Weights of a small mixture-of-experts language model, trained from scratch on English Wikipedia: 51M parameters, a softmax router.
Below are experts of layer 8 (counted from 0) of a mixture-of-experts language model. Rows are named gate (a neuron's input weights, with its number), up (a neuron's input weights, with its number) and show model dimensions 0-255. Each number is 128 + 32 x the weight over its row's rms, rounded and kept within 0 to 255. Numbers have three digits each.
Before each expert's rows: a language model's description of what the expert responds to. This comes from a sample of Wikipedia text that the model never trained on.

# expert 30
Description: Technical quantities. Digits and units in technical or financial figures, such as mm, cm, million, billion, kW, in weapon, engine and aircraft specifications.
gate0:168108133102106183140125156183144137142132131072155131127154090134123117130040166193125136120073113145122101144168110156168145123120164165088120202097121142127137127120142176104104051115125154123130131122133138133116106167075134182129149072095164110141143135202139053141164093147128101169141175081186134130144098161104076108081102137134066131081127119144118129091108172146172127139124150127132099167156101135081164106110102136220134122092092084100139158073119189123199102041132137081093093104125196199131104131096098138105176113118112148109188117099075138119062177113088142141131102102108146103072132086138140162141098193163081104110146052138143174124116137124100164108142137126173163111103110122110172146121133104130084140154180114117149099152149108180106070083084135
up0:227156179125115164117145181146200155087181097105112088144169114196175068111139146144163070136086123088174155148146092225146167088187117107134166154132135122091155080164104180112165138116130208147139133117179175179115149144099160089175118107133168114128138118163069142179110131176117100111100105122131127130151111097111092109120090144098144083138123084124139158109072126142122107106147149165176131166140126128101162114124142140143126156079077128142178097100135123131114156114160123123131115091147179160079140117123152101137118100141156142095173082119109166154093163080091181157129183075049125111063145100109108091101110173174100081154116084127125183099098206116106159085128091097175151125100123099175148150143128114128126109136108134163197092158153118121101130082079143
gate1:083114087086095152107133071120122136139097185098129121114156085173100144151143105086183119088102100109129171120135183124147134135137107168201144125154118089122115166073087166141115116133165053166107173131148127115104126137074107168151103147157064119166130147071120099126088112186125124136135123065085089061102101154135121092126163127121084116114147100148118097074093130118188149201132128108138080113116060119112108154063121117139109079120138148105117151175139091067072094105136158151117187192178138176146133171135162127153129138153173162089104096072126171114091116127110150118177087133180198172086105078115116135136136065119089139124224127134083105214074100142131176166115157148148118142146114127108146115114119093088097107138144091091126155092113158096143197162143138
up1:145141087102143106108129107121098140143063106058155146168132117099088160163096127167127129056070149135158138188126122208135140118136113123095102120106185079087122098111075153094170125098225114153186106140140156144167162098144139085155128115151113150107132211124103168112117109155160089066160130136156094104159122116161137111124084136198123084120108120104177097125120156132112087128176145107090097106115132164094138112067156098169143109168141159091195116149108156123165178176103160155188158109179134105147100154114117132217130130105126152078103044137139140125150116203144185108105043073117120087092117097121070101155115188120132132162140111122139117162083100133091187144156141092099084148088082124112101104083133112124100140100098138132102188138122123126150078158133141
gate2:109154147123127122074136158144108163079093086126157112100164199122083160054177087105164160110142097141072122079144140113123111112125141186125064080135091141111149144147143090125136150174145178140103134119116185065119150109122116176105086186142095128159158117147051200179132096162157088082126133158123148133166166144123122111117155079116179138130095131095104208151142157145170097143159090183127072164095147102140108127178133155130146101120183119107160126119142123111108143157087103174114129140112108158129129084108172108152075110120128076086151151166204048084149153117078072136062111163085062134130139102113083126161200146079050115113153134149107099152127117121130066128092109107068106121137069107145104165170105165138119150125160155140107102128105120157106159112175169
up2:153114175115133069098101159133112115086154053119129130116151163070137139109145129103097123114112108103127088114097155134111129150120168198143123138127138173127140024160162095155116186062119189175095079083157093161069108123115159099123129095133129159077073128119176155109114162121130139114103166178121125130126138132131215156145078145104158182111139087084125129133108075109133107109110102156138076104127123134129120062130145081140161099186061148183168120096065140097172137105060142144126129169085189153083167093104112095088168087132125135136131115112147112163084110100165091109103181125055101127137115075127184147157168198084164116155106161115178118159163144143142142101215125086130086109123169160161118136089155086187130145149101158146095099140139090145114108156158142
gate3:140124164120124128129169119082116152142130125179146146132077208158136135115174093127142103136093078096140095083211187143145156173181098163145142128102176128123173083091156124202130064075121109117104126077136155077102173138116024123141170124103227128121156096172115150129124117145125127163105106101137121107137152136131147097125182117153164122114138125088077124102114133104155104108126115120139141141174117118152180117185144138067111172137132108171125151160211169111184119080142123122086058138104157154164155112174118139204111135161098113119156135116221078087131102115057137146095149136076164115127131129169147108128179101109087135100156118100153137067148075132131076199119165139129158144094138197140108137135105109133081089143172116145102149106128096119091082107167122
up3:152132168074093143156151147144103185142135142138082174103137174140102103104185150124110121116156127119119118111138111155157133124143152122154132127182130123163137138161184119191076105062096140145168132058120160107135151083099136182148137112148165201065087106163120152115142159166134136217092195124153118176115150141115161116176141143133162130102174121097157165153121146128146060112027114150106121171061090132164109082194124096133117147143135145241102149179143161137165130083141115122112133151118123123158144129052152133153090086104130121126107164162135079137082144098094091146113204190099108149136160134187189130106182127142114119134101139108103108096182123176135128136144084182146172154098094141128087103100095128119112103131145092196151120162178105102084160114184120
gate4:158180130142190044140162142144111146150129119130138155145153182162140151152130104152166119091163159123130137114125125113112104078103095179178129147162095068156188105079127071067069100134103098210094103132158135103062141127136093124118180139101129161111143113096076146163108116123147119091124095149146112186142163141128210130075137096126134122115089129123119139170187088152149192127094128148057150168112079118148139117158177127152113147100137191113118118125152058092170097123150105114179126113085128083124125095113164138151072126131066138095150076127130141146163073110090121093102146188199085130156160118146141111084150094101090091091086133046042163074142140078126147117125135162104165127083136104118105151083196123134168096118120129089078124124128120136149144105146189
up4:144118134153130110143110143097093164088104059159106166089142140169171134124156135221174181113128141117146098107126130084149138134142135169196091094143105104184170138070195116117074097147113123109111078146140161048087113137110119078144148080122142121106119182060163160115097086148164171146092141118106146142131172128132173121105131129153125109142185133062144154112115115159175130080042093120112143149149137159204139119116180142130082143131146153105113115096157086110124121193120136149181188170094169120138096058168149097138092128142086112120146115107162146138110119073170085124071128168140084131177096125126156062126172113112069128111120092133122161115156120206122145177101214117121144156073088123132113169118172109144132064174144157124113079127084151122098150108107160
gate5:123176183153097072133108140076169126205131151120157107113193089141117109135088126126134128087123045105117108099146133093144174078114122075129147118142088122173191049153098171095142176056078217093123067131171168114099127122143081167139150171112111123079161159096113128100158124140116109131155161128105181118127102178127177108086131114126148105163163141156103110194128097154149163097152166146125128157133141162186155122110157092157131140185144152119078123118128129042149111125115157145066202155134129122072077105157089109177189107200158193154085128136140121125178128145103109106102122158111131124146100142132127159182153148160073182162160132146146155113122133123143097109123102142135150154172144109133115188091140149076180153182167106122124141087106168132158107093125076
up5:066149072094087104121147198148147074104148158039066133148101108146107126103108098160112156131186172145132123103088099118115105173160109111094134111144116139055123135173121131124122215140171133106143164121104111112141124151108176143112210145116088128100143142150175107124124134151128146090102119103165136132174124109079100148191098114150147125079112117100134111098155186066097167149123117131149110086183102155132135083173069115057096185090134096117112122094129050193125159185157086081154132071157125100137139082096140065152137106142145132151113175179102084115156123130086089188103193119159151124112161130151162103160073127088161143101126159113092058149194164123119131110112075175100137157133090132107158130138080150145127178110081128154113106100098152112094137096119179
gate6:121104129127115144101086105092144133159142093163111128154134138127176172062167137133090156147142139095157178139186168074158163112149093100143098109151126086140164159110102186127123171171142096169108136126091111152098098171061095140113173182106133109110147116146151128118073107160134129141192073126110204074069075087097119086125135141195117100177149107111213156136076167129116174120141150213134156131162121083157118139182138085111158143116138132110097111153095145127096106203124149148073152139058116134143140146137159109174089119157173121093113162099089155112149115198098077130081174108147148181110122086114180153153131106129088144078085134124117139122133118096149166121077140156146128109191134117152182168192128062066083093140157091069175131113114098133114101094110106
up6:216134125148146156112164105142169132170121095097136135129121089154082124141099083080138070143116081155135159135153115110096161064130123083153102110103104210079085186125170094144127125178195077117133115155121155221171129144087062084155074129157115067188105128139137143086093124218108103148136199139108149169119145128130093100124156114155126091140101144160143155123109130203137111123148111102179130080198066125095149062088142183162177113090093110159167094118125127178099139107183151099123131093157132161133096175173148126144143162135151181078184160100113180113108099110097110108143100110084108088111087117162175167111094136148181129093142099109154101141132169138114111127179131162175150160138094137143127106184119159147122132111145131101168126135166081131173121109113113
gate7:145136113173122145122138070134073134153118117134130132170129146205128131096140058149109122103104135104071081137119113111129136102157122105138088162149144104148119126092098141124137105119168061085075109120151148033114204144122139114176150163146068125082139134139161119171176104131118122141159145103117135115191105069107145086112174114141081104185162180147154100166159086105142087198188124177154059122101088127142140095129122178135181147139123103122146122146206100113150121095114098133113128109091150136225147215156147128177128096135189142135094134092118139137162156116100169086154129148153121098141116153095112128124182099073051138072126098124080117185122098161110175109110143097158155108123061169136074086131097165133125127130069076150084166108112075124156159107125097
up7:133107161119123150095102100117144163125129123065129158172116144161079141081134077134085121095147159100081089122105172139120086123167094126177121127156092143166119113110167093074141106128132066115081154193085120120102141142159083154197147123140086138139119143163170106178127090191125098175161140122137152117133095109104139151165114149158100080189171138175140175092154076104185144135173126161161056084124090099122149137147112134098140174164138139071139138143178106118153142133087117137094141137155131117164177205127122149168096065162189067168114195153080101165115145125160139095155103204144108108123106206138124125090154156144051059127074157159123158105170119140132137102120172126129194135167101180140098094117077156175143154113098110056107150137099112145127150141087093

# expert 6
Description: Location prepositions. Prepositions and punctuation that introduce a place, such as in, from, near, across, born in, and Department: before region names.
gate0:183143195159126084103144088097088152106138139176127102199153204164140149137123092153098083113110136148126128141136166150143180184117073183158139113132162067088106107125131170145134121098132164163098133160137115144137118150155117111149113076245090138089112144140077145162172083142052106082133131087114048110093126119140135100163192142112060146152166095129103155124079140151105122137068064105117063157195139151113110117126136087149126125191122095145057133132103115102160136124142066132141155106088126156138132143146069162109133139113117108148121116157158120135187134108092113177162116084136165080108091171139161114147162157204148154151186102132086135110133096109127143156060143109178155115156129099181110139171110132151156106095116134153151098138121118118118096108159032
up0:098110083109106139139117121147054151104120173135113106158087150110121089126097141116138123189117128174150115145165101184113172144056125156134077124072144153136163172157095213119093142122155122113139119165071157114076136097131105129154154135093121105139196110108135039128110154151141131131145139086118118131173106061175123087136089088147148120112109128088134130202118128131114147097169059099140133064107204120098174132076157137122133090143128130070178145118155205087162118104162047103146174154127143088113048151088102081160095058166122164144145123076093148133162125085050122099134137085149159124070135088121143102157141116137116110105125139122188105070133123138167157101110106120127096088113084093162151108106151120092123070172179142182162179122095139110127145097136160
gate1:139140151174142168090172104141149097135167164081152107148098138161114160134112217100094131139145056109181138067132111140143094095111107165125158121135094113124125091096166179113148119111141105154110150075097130089134097131075116164048090103170120157137173185146153119183121141081129095176070148100102093151095156133145152109117150123058124104111093102076136082102118092119105141104141102160083077129104120085064141123108101169167132139094145165117160132134140166163096092140132182118101099116144079112078167102114110117129147118078121138134127123113131102107150121199182131118131113108132141045131135139146123160115079186107179190156147054064090190130161131113151133157130182161108099226215096167146101178132158092145118127122132173111108089197143187106134114142135110
up1:173167158174088111079151100148107173161177111094126153117107143150085119090152163168140165123212073104194131120139099156065084121121123123125173171108134083130137090091148142108194197039178132139140155118119112040160141125119116137171124112194156166162170113124093138189114185060064106177072162128089119103121157135103143074092132120113157120090143094108123075116103066060125100124087123167113141156127115088154177129125088125176122126142159147099164102130128083117128129168064157096094149137160118091087122111088107162118134144133112116123108098149114118112103118189162148134167086123192130134135090112106101127169080200118141131136128156126102196110198149117134162102134147135133132132188138158124154103135180134160110128209105136147097112178126173141090109138161135
gate2:091148198119149067127143119099172199113113101112160149067154096158135126115159126112165149121105116097099111129180161103121086122071107116158157126121134196176095133129128102115166083092077139093073105095157132136157059114122114099169138128129120121124134103157150120125140136128147154105147129115175146126077087183066137119167074129168165100132177117153080094090140101132154117120142077150165104139134091144122157120111178139127111141131104080144215103128095042156079112077190188172167142101133140136124173138104088079105136180144064135117149118156088092144123201124197147186115123143139132141166070127096158153137153156129102117031134098097107172062095105136126101094144145149070118124131075160124099133140114077156074113138109143114085060124127143208113171109107141
up2:118171124146138148197127082101156155149156095118101210098072106152145155082194162082186155154121114102138140146147118105101129121132068146196165102155192166113051147140171088116144091150106155130104134149187133141114135092145086118233187108157161125100091143138124116181084135155146116104145157128144129085025103202095087095161123179173101129096166105154149105107166174131097124134147088154145057117125140103107165116072155144121100119189134140148162111145072132095134194127167149130144151116155133063153165115104147089116112182173126131118158075079150162150146131146103180126145113062067167098113105124062152128173125130136145132112109081125121160127085147111116115143167142138060106084093122125138108112106163134155133153104110149185116121189135129131142084127120125
gate3:100123140093139142131110083096107116129143199128123122126114135148154172120114117106123078138165180130141131091109138019185059121142122124147111128118168067076135114172167157131105115075142110146086126088111143101185134176074127118118042149138073131114128204123135145104057116144099145112101136112108087139129213177136131116122102145093115179119144145097080149188058131113088117163080143160114132123135162140169156149094106123210130097169135147089101155161077143130099110165188095168139152177137125067107116122121114079110120117142116080178223143082137149133166077141134109078166132113089129199108159125131154140128125112110098126159112077113138099137125157080107138120148113135186115146191139120143165126183117145028111083135107168140127157191125140102114107109170113
up3:104141127138166146157157126111107134123135145141116125131081153134175133096115121137116119173136154124191171120114102075154112135136080150115133137144198114110167149181128090115106158105127101135032142130106130160181149162181143134112085084155134141090181144125069139165087098100084085076125118118081120102104164139188113141136135155101122188119162085086125190145088156046102075126089157202102154154080138126086126153182081125125138137144127110126092177207110095163129117159162160127137167176169138131127082155114097092144135111106133096114137075081167127168120074133139170122143141133113124136115082120185068109191060104175097133198084112127174113148119187059148150144137123117183075150185118110148127185172133163136146121146159166126161111151166120106126075051168139
gate4:188104099113149180103130108126177097133112173091088176200098150105095134118124178110169121126094127121121139106151067133114091121113142143150144130061104089181115136147147114095132134094103105062154135155136128092118154065157138085188126109147105139158197143113096170220136165151088133125073117092146085064108100114114132124197168081133146069100121132100096139106148075147125132135129097080106085152066105074113130103170157155175133131181131103066195122172099083131130147172163142128145134136105175093147082151053090168077136086147104090176117093098148155130118152113179138114104106160135140093090145128151151124082085156159168076170135166106122145097099123138113158147086160158082128124173111156162101044132136128119129125073202121107063102123062136141107117125124138
up4:175110133100105149146187115153138107123124129117106138113075137165194083090137129063129086113131146096076110112142110102115132045085133102142133072123077178096086096135111095133116098107233091177088142102131113146166193072089098088105125083071146139117126148165136147162118165147100152166083118114180121123094162097183140103123139105107177096097171153124171096109127084130141101056147149192090152078105150148097072107163118160054101142147112106131134159122119133180111116096121127163172144113100147111187122142189160151122181112065059152101114097079135169153136122086110173094143133129105165084177118124171150111121113102164140095174098119073077158157108153092114114157124198090129120140116055100181145115144116145106141111142126084157095162154113116118140089184091136
gate5:132138119156154126155111027071151113094128145117108146129085094122103117087126190152098105123129096141165145124159090159133115082093108184175145164126157172130098159088185168104091096081108145128147098098139135177170158158177114126135147120181156117159159143146137123141112120070065081168089142118099177026152121142116141138123102133153091112128135139103159104092155070129147146149119104133095127191087187101120154142157159191125163124051171111132145120173156152136166104138153173117093160146177092098151095155135107129089119149116173111157116082158124151104113079147167121134104136102119137109126123121191117116091136149130120108157155121112122195113092149164114147168063128126093125071129124171118004137180091084153091106147185194131080137129090178178110083118077176
up5:128124123066089039179211125154141149095072085140090100126172095104190137122154068138108153130149158148095109127098130115177144125125102131169139121111122125089162158085148104113151087155153155154130171116116192195137091089116146088041062156156084121100113140139172143086157133182084097108138161111125093172071121143098100155140167162138107176125137112132144102098098177140139120139137128145110117142174126158073107125181089150146103170039116118144102123140194102073132100118177147171120094072086143155176137141085103097106151092116115154117123192143132134138129141093054099137169087102135151155141089168127150120156149140144160109168143133128123120172186092116154092148147156144171211175107110119167227147164128112117157121106083135105143111146118091141147169100107073
gate6:124101097160164055111137141162127133107109117080092121143127142109080108185102161161178136154124074122152131163214148114154135168067125128080123145138081111140172168067079128096141117125188142116096089139133145121148090154144134165125134113141112135118151137149121126110148076136133131115142116199095112125159127109138138116080137167204136130110133110130090051162116132090128067082094093129124135177145100119115126172078069143142173115147137079108127141131161081139168093054159154156162127096059168149038147166098063100099142113107108188108104144126131091125126145110150157130078128121149137182082121147141124169136153150212108159142156120195184126122169163074086139077077115143185089191146149117134129147080199119099147091107171096100203117128089113085142124152108092
up6:160068119155152132107086102082092101114138099131128100117171163117171153102157108135092124114112158192179093101075097156166095101180178093153108174107176158105100120168139102191129094108099132157146120099119087108122096167160170158115095206131144135119145131113155118119090202126098096112109058107166138119068165109119172128151140089094131170151162144116124167126160150165184153179179170127173117073121105134182136146132103133108104163091088156125130157107108182115077127162105121168080169108104118101180120133151161056160066125121068090117084143128102123094082115170124115109129204112116078088159181095087110134102113129113151096144168124123085166164095083133130073156154155181104161114130083127119165101099136097137079099152113173132081109137194102204110116070164147
gate7:140099169084163101083062161106124117051143174150176168172156121082133146140160191138130096113084127111149149129115141106092181063100083161168169091099109112091122129132173090085096111106137149137136123140099124135157132155142147176118136058171128102136083136129082158115202075176106079102114150156110089081108127162109102119190085129152099121109136150137128170085122182160163141183068136105140095142153130101120174167170139125130100083147102094154095132152175072146152118106203176143163128061127123212137099137156057126119122082083167092139137108169121129117176189148104096133213159120153114166080110123114110151094117075152134127152140103166092125068117144139147122139104135128159171103135108177126090148093128115196205085112125191127141128106109159114114103111118106
up7:127101131125231163089124088139060130107165117141145093137159163122115125124079150104118125110077091157159130133091163125147090141038089165062056078178178125173133121138123180059113083091134102098082171086095132107118097114129173144167159134102117135141119157031089131086167131128128181087130126099115118109152153151134133127167137104123142123124096157103130168124098127140122142100119128120112100173089131128149114140106132125156122139139152107170186132088094118128121161085182102166133076085116149126082161081127133058139118120120073172181186146109136098127058128117099128141162191145130114150096117141077187210099134109176132132115136161066136124178102092125123148107133080179198130135180145164132143105138186073116125127097165141168106082180132085120082142165174160

# expert 34
Description: Table statistics digits. Digits in pipe-separated sports results, election vote counts and percentages, also check marks and dashes filling table cells.
gate0:168128097132094112140189122166079063094172124116089100122124105123119108150152126187132097046172158192114167147109194056182089117110116123079129118117101158136167136070135132108101142122105122087117094134100156158099139089184124155109137174169147140163114144110158182157206117107007180126179108162134175146104131158075141145156160142103140125114157120156121099152135196119195160172124077156130156121082154093131129116168111139133150100177163152127092086095106128145138154163184113138091143140166123118092112140126136134110118132147091136126167110149164077116082101100151157150094130091115055107112084121162074091085145114159138156126074158091137164159140131060109185153120139165058127109119149094115101127149107127150142161120119073111063106152156110103061074148129083
up0:104119097122146135159139107108153137054178107161148111162124103158076148150117108116119146080142100081117161145141103172049095134141082155113163102132175171138112093115079127131170143155134109148143168226160075148089197115181112082132126164139152164105166144114124147129124072073114164137172153113086065091111132124087091103130045097100149095155152143127174157127139127085128148124105152169138130150116171130136093112145061140123118180129085134109141150130092129143118144158133116132100180071087150095173106069137166129105104118129139113153149134089188115125132105106162108143085143166107142152129128112135117140136212173086084121142061158127113165094167161171131190077103076152181109107132115138154078078104196098038146098112145072083085149156100061136111140112184095
gate1:142125148154140107121108134097120141112101087173152113136129123064139107116184081124107146122087134122097131161118122091083118154183138167109144109080183129129103092141172121079173132184112102139114178109070095070050117138082188151130147092114097134140147137076153073124126168119134111145169110109090167112149164137139160129109142188102152118127121152130120106136153067121157113120175127194149136127113148101147148150148111156131079097180180162115155197112104118090061105145159040119136125077170119138084096121108119138174101118131116150092113196109053108107119129140126087106085233093121073162143120140129142161153094068099134100112177118083115126203099102148114121180081149101178107102115134172133095101063100028135115146115166094122092124126184088096133154126153072
up1:123162151063104117099121142139083128118201162140159165102154066150065161118102150058153117099152128114094161099168121112090081098091153057140095186115178194076122104082110081126073138095128081141114088159153128161137143119123116129148094152185138118115144160128113158097133161141103119133142118136114124111138139136090152176168082159104081158157107164105130137106057103118094108084115090083164122157135121064068127133141164158140124108093130079116114096104142176152170177096084124141096168150146160137149145149113103124111118091107116106167099090159152067161109115179219158149175061136129172133000148077169175071103162204153101118107098113163107114122166140097133111118124129112104165130113132171122102172157149136094089100138130108130168115111101157129143100187089119
gate2:188142108119086146158084169111116101100142099106179186074189102128120105141164113121119128114118109154140159152158132120117148103109166161137122113112157136113072107106154197137147098093195129132141143139180117153166138127059077132091116127177150055138091124084137159116103089081089104184113116153093088137110171159129098128153121151134158124041156126101115145169118171105215076170119100115142122110137234139166121115119146141096185150122177088125191076081177141096147133138135129143155109125110085110178182067155137089091131213155109097128113134077147084129099153063149205082082131153125132142134109091170153085077180122142090149182139095111116125103151143104080122097147144166119132096102127131146147127086119145136095182087090150115112111170134079102119140077139167
up2:101178173155147145107152129106102114067144062075081117102139126118115153076131130197082125084120164161104125154106119163130103103113129133140134115173153147176107130170096127214142099136169125114092106058107097081166140172163097148087083151188134138099096118080120110166170173185105138094100116100098144130114156159097123090101159125099119164153130129095106083155141171089157110105171139141184077148088112124153163135113137065156108119135087121145068138115103139151046167154086103073123125157108145090131121173080138181142134105145156190159078115122141152147137126205094116142123115109134132135132073138143141084114147178109169114164170146181116134188110170142140117181098124099122117149144180153084141147170143189148135145209101101123153108064213148166098167143130054
gate3:105153095180092108117082146103162134108139132107156122116143144162064156147159129122145077133120164204114135140089149095106108121159123148050138160110133103087132109121150084127091100106141121136114148126128148129109141163097115100119128181137181156126109169103092129108178141120082116111141148167124127088139100091132115112129140169067098141154161147121109090042078161064187110202064118155196161147120157128049160071176145107175109159135146095124120105113113138090117078146123245175168126113116101079134162071174204125102110115134134154128125081187131077105086130158125160129105067121121044125150125141137084073084070114129136130148111154161147155148067167126141195144162139122088116140133075154128103118141087165108106155107141109134054114099167150151113107142182101
up3:152155143195115124117136171120124085144087141109183094147090115089085125126138144107096093116090122165144089105094093088137085099163129144072072128138080060160140117155089106115098095128125056101061082130119138115105129109080116079153120161094153117136180113125116070119164173166130102098127210137097145124118121153137105150098132138099147089206101130101178182115101132016121164143084168127177079179140105136163116068146164086179105128123136101127097141110153098063093100196129166126186114171135144149126140105192131104099094154108117131164202123166121177159129176136095130167093101158139070105126076124131124080087093090140124097130078172119141096101070094132151111172091101108111155164113119161161176123161126133168078115122075067136122092142115135133144136153150115
gate4:202090143174158179134146134129113167089126133088090101152115110141103159172121101207138118098161111087147127141150095127111097151127126094139081166055181153120096133079097142136210152145165139115080146160166105171124150084105162150137126087188095138103094154109133082127118138074143147100124121148139130206102140117110142124137100144206172135116124127111148139138100146099110115187156116131128121109123081108126174163074198143160157142126084052149139151090160115153119171099112124146046125085108161125124104126075121151164072083167125155152172182047102105132137128077154090117170161069137190094143064140105095134119096114113148168119113155149125176116170107097130149024135095125196098131139163129151188132115089129174125143162096120107131167147150141149127186077108110
up4:109123092137096098108094140109107115119114190101124153159172159132163123108131115136122125135082130085129192098144156134137104127135096118099119050119151132190138150204103151112037129200148081148192134098037125142126109158103121169113141139084193141114137120140123131134124113143085104147105138156144096080163134160099114093127093083127084065116107183091136086116123106133136147137124099185141119140091162124107082131151118140087138088142145163092103112101086103116119094136203134120159153178148127124080111050107091135147138159129095133184107095137099156151139134134190137115146114152171094147095133132117122133164117136145084145156185139123077059124061150141100181186067085098161133121119221185137139149135096129087200081104149119125133172027125157141041124144129127
gate5:127148149149138105116155056103123136127143133154107126132077123127149168120139166142070108124096141106115081069068087097216112140107160136151124128135144123088193109111129130094166113162086075163101092196107135125122121142008124156199079100130150150095139160117126113111094160144162164106128113112111141200170150100119111122172120111095082085172131138120131122152143082154107178158051064120103147104134100142142069138126129127099071105111053112122166158114162105074099098148072062143163118137113136109113099085159116140096126127124145146102132116080079106138118139139173132126162139107155076188087168083126113107148119108081108039111151118082139088142118117124195156170037132123150161163094080148154149139106180095095144133074174083081102134109155123132104144154137097
up5:084138097105095196097127179125090120090153128104129052129138119120121112173143096162137067102125095171179138148162129141094105087149107163116119138099099168145101077163107101125102113126160178094133165058111099084109153165229064108110168166120201143100112081090124159172141078097105087152112075099123087085096101110101186102080145111145137128091131139145121138180130124171162084152161159078213126159098108167162117189096109122165126151153204126133146074115125155162159173103148149100107131086111118133092153126124142077138098142123114117153118150201133119113111091119087136164139153115135196089178128157161114120096146130112089191143120108131149138137125160087115106074153084151096137072143156195146121166074099133104118145213121172147120122108156103179106092115093140
gate6:106137133159171078129112103118145078120105106160045115153121088126141141105119146108150202085119148129146067182177086184084110131112140122161179112083162097114151221075114128131108116191164118114136177178144153094074142184168122089127122115084088109151109107118128095105126142118133106085170101153102164134106174053171099117115136087144123094151166135181112126172117103084111119144151147188201105121155099106158080154112119126120130155143131134114127104126105144115070087108133172162158137168108198193124121171135105139087184116098154109104126156052120075106144153164167075102078095106158115107130141153036105157104100123169162116159097175201164129132150139130115179113169111078186168135141090106134129168138129101134166094098138116150085163115104105166166161141130079
up6:149137140163108114187174090072130048105121120130066094143186097059160099135126114141162166121057113146169092162154137108118110109157095164183153112111145112081127157154121095077152084200106122120081099139112160125068169205109080121139202200119127159184149154112109092102145146132163105117149144109063114136093117203156150121142104140120132138179084132158083157166166152114163131195148138097194117089156104145152148171093117094125084127155154133066096103070130112140152145140115163138124099166175139163149109106134195102112134117149120136131163138093100111121107164110089089077118084149148153151129081134098111127132128088088120071154138136186138121160119085124132161134133144124177158121213110145166064111096130138126157097124107162177148129114088131159172120042168138
gate7:077170172093134020174158060159164145069197139063145140120159121194086142165132059179136106158085161099098183098134131121117119098152104116149103150157132170132150111096101079121102178146139149151132081075111095097121142109088097159124201117173188122074106141149115122192120136125092120105118148130115133099082147069142127077053171112175143163134115114140106127168131137155174142183137149138123124168098090142095155099079141135090152182104113143169153191111141166099163120107102127156135163103126109149152107145136095074100126103119133224113111126075150066173146044073059178160137154136158146123141086128128105073112156121078121165101153118108104105124127110122109153136136111140133126119142135142116111173096126094143084068121116135093130104178107113118083148160152095
up7:104156135138178116152103181133061118109131159123102140163113149124147122158080127101141123126144094121119105107113152076132205151111169084100132082144069144180095141145116101093186108064104091174154104143151124159123142121127109124113149094120131122131141080138162122094149125134157094117167091169159133104141068148184174133090198067199158152126087136199166190143149094124099116082141120098056147136128066140079068112155145171136175133095145097147200166124159152194132134121108125113147124143071097105117181125143082102145118098117124127141166132169146157162160079072122136129159112146118091073149134253187117106118157122133112145154077152108197107165102130104174112101132103152140080101078152105128105059158116138084170103118128105182152180184127162131104118127096117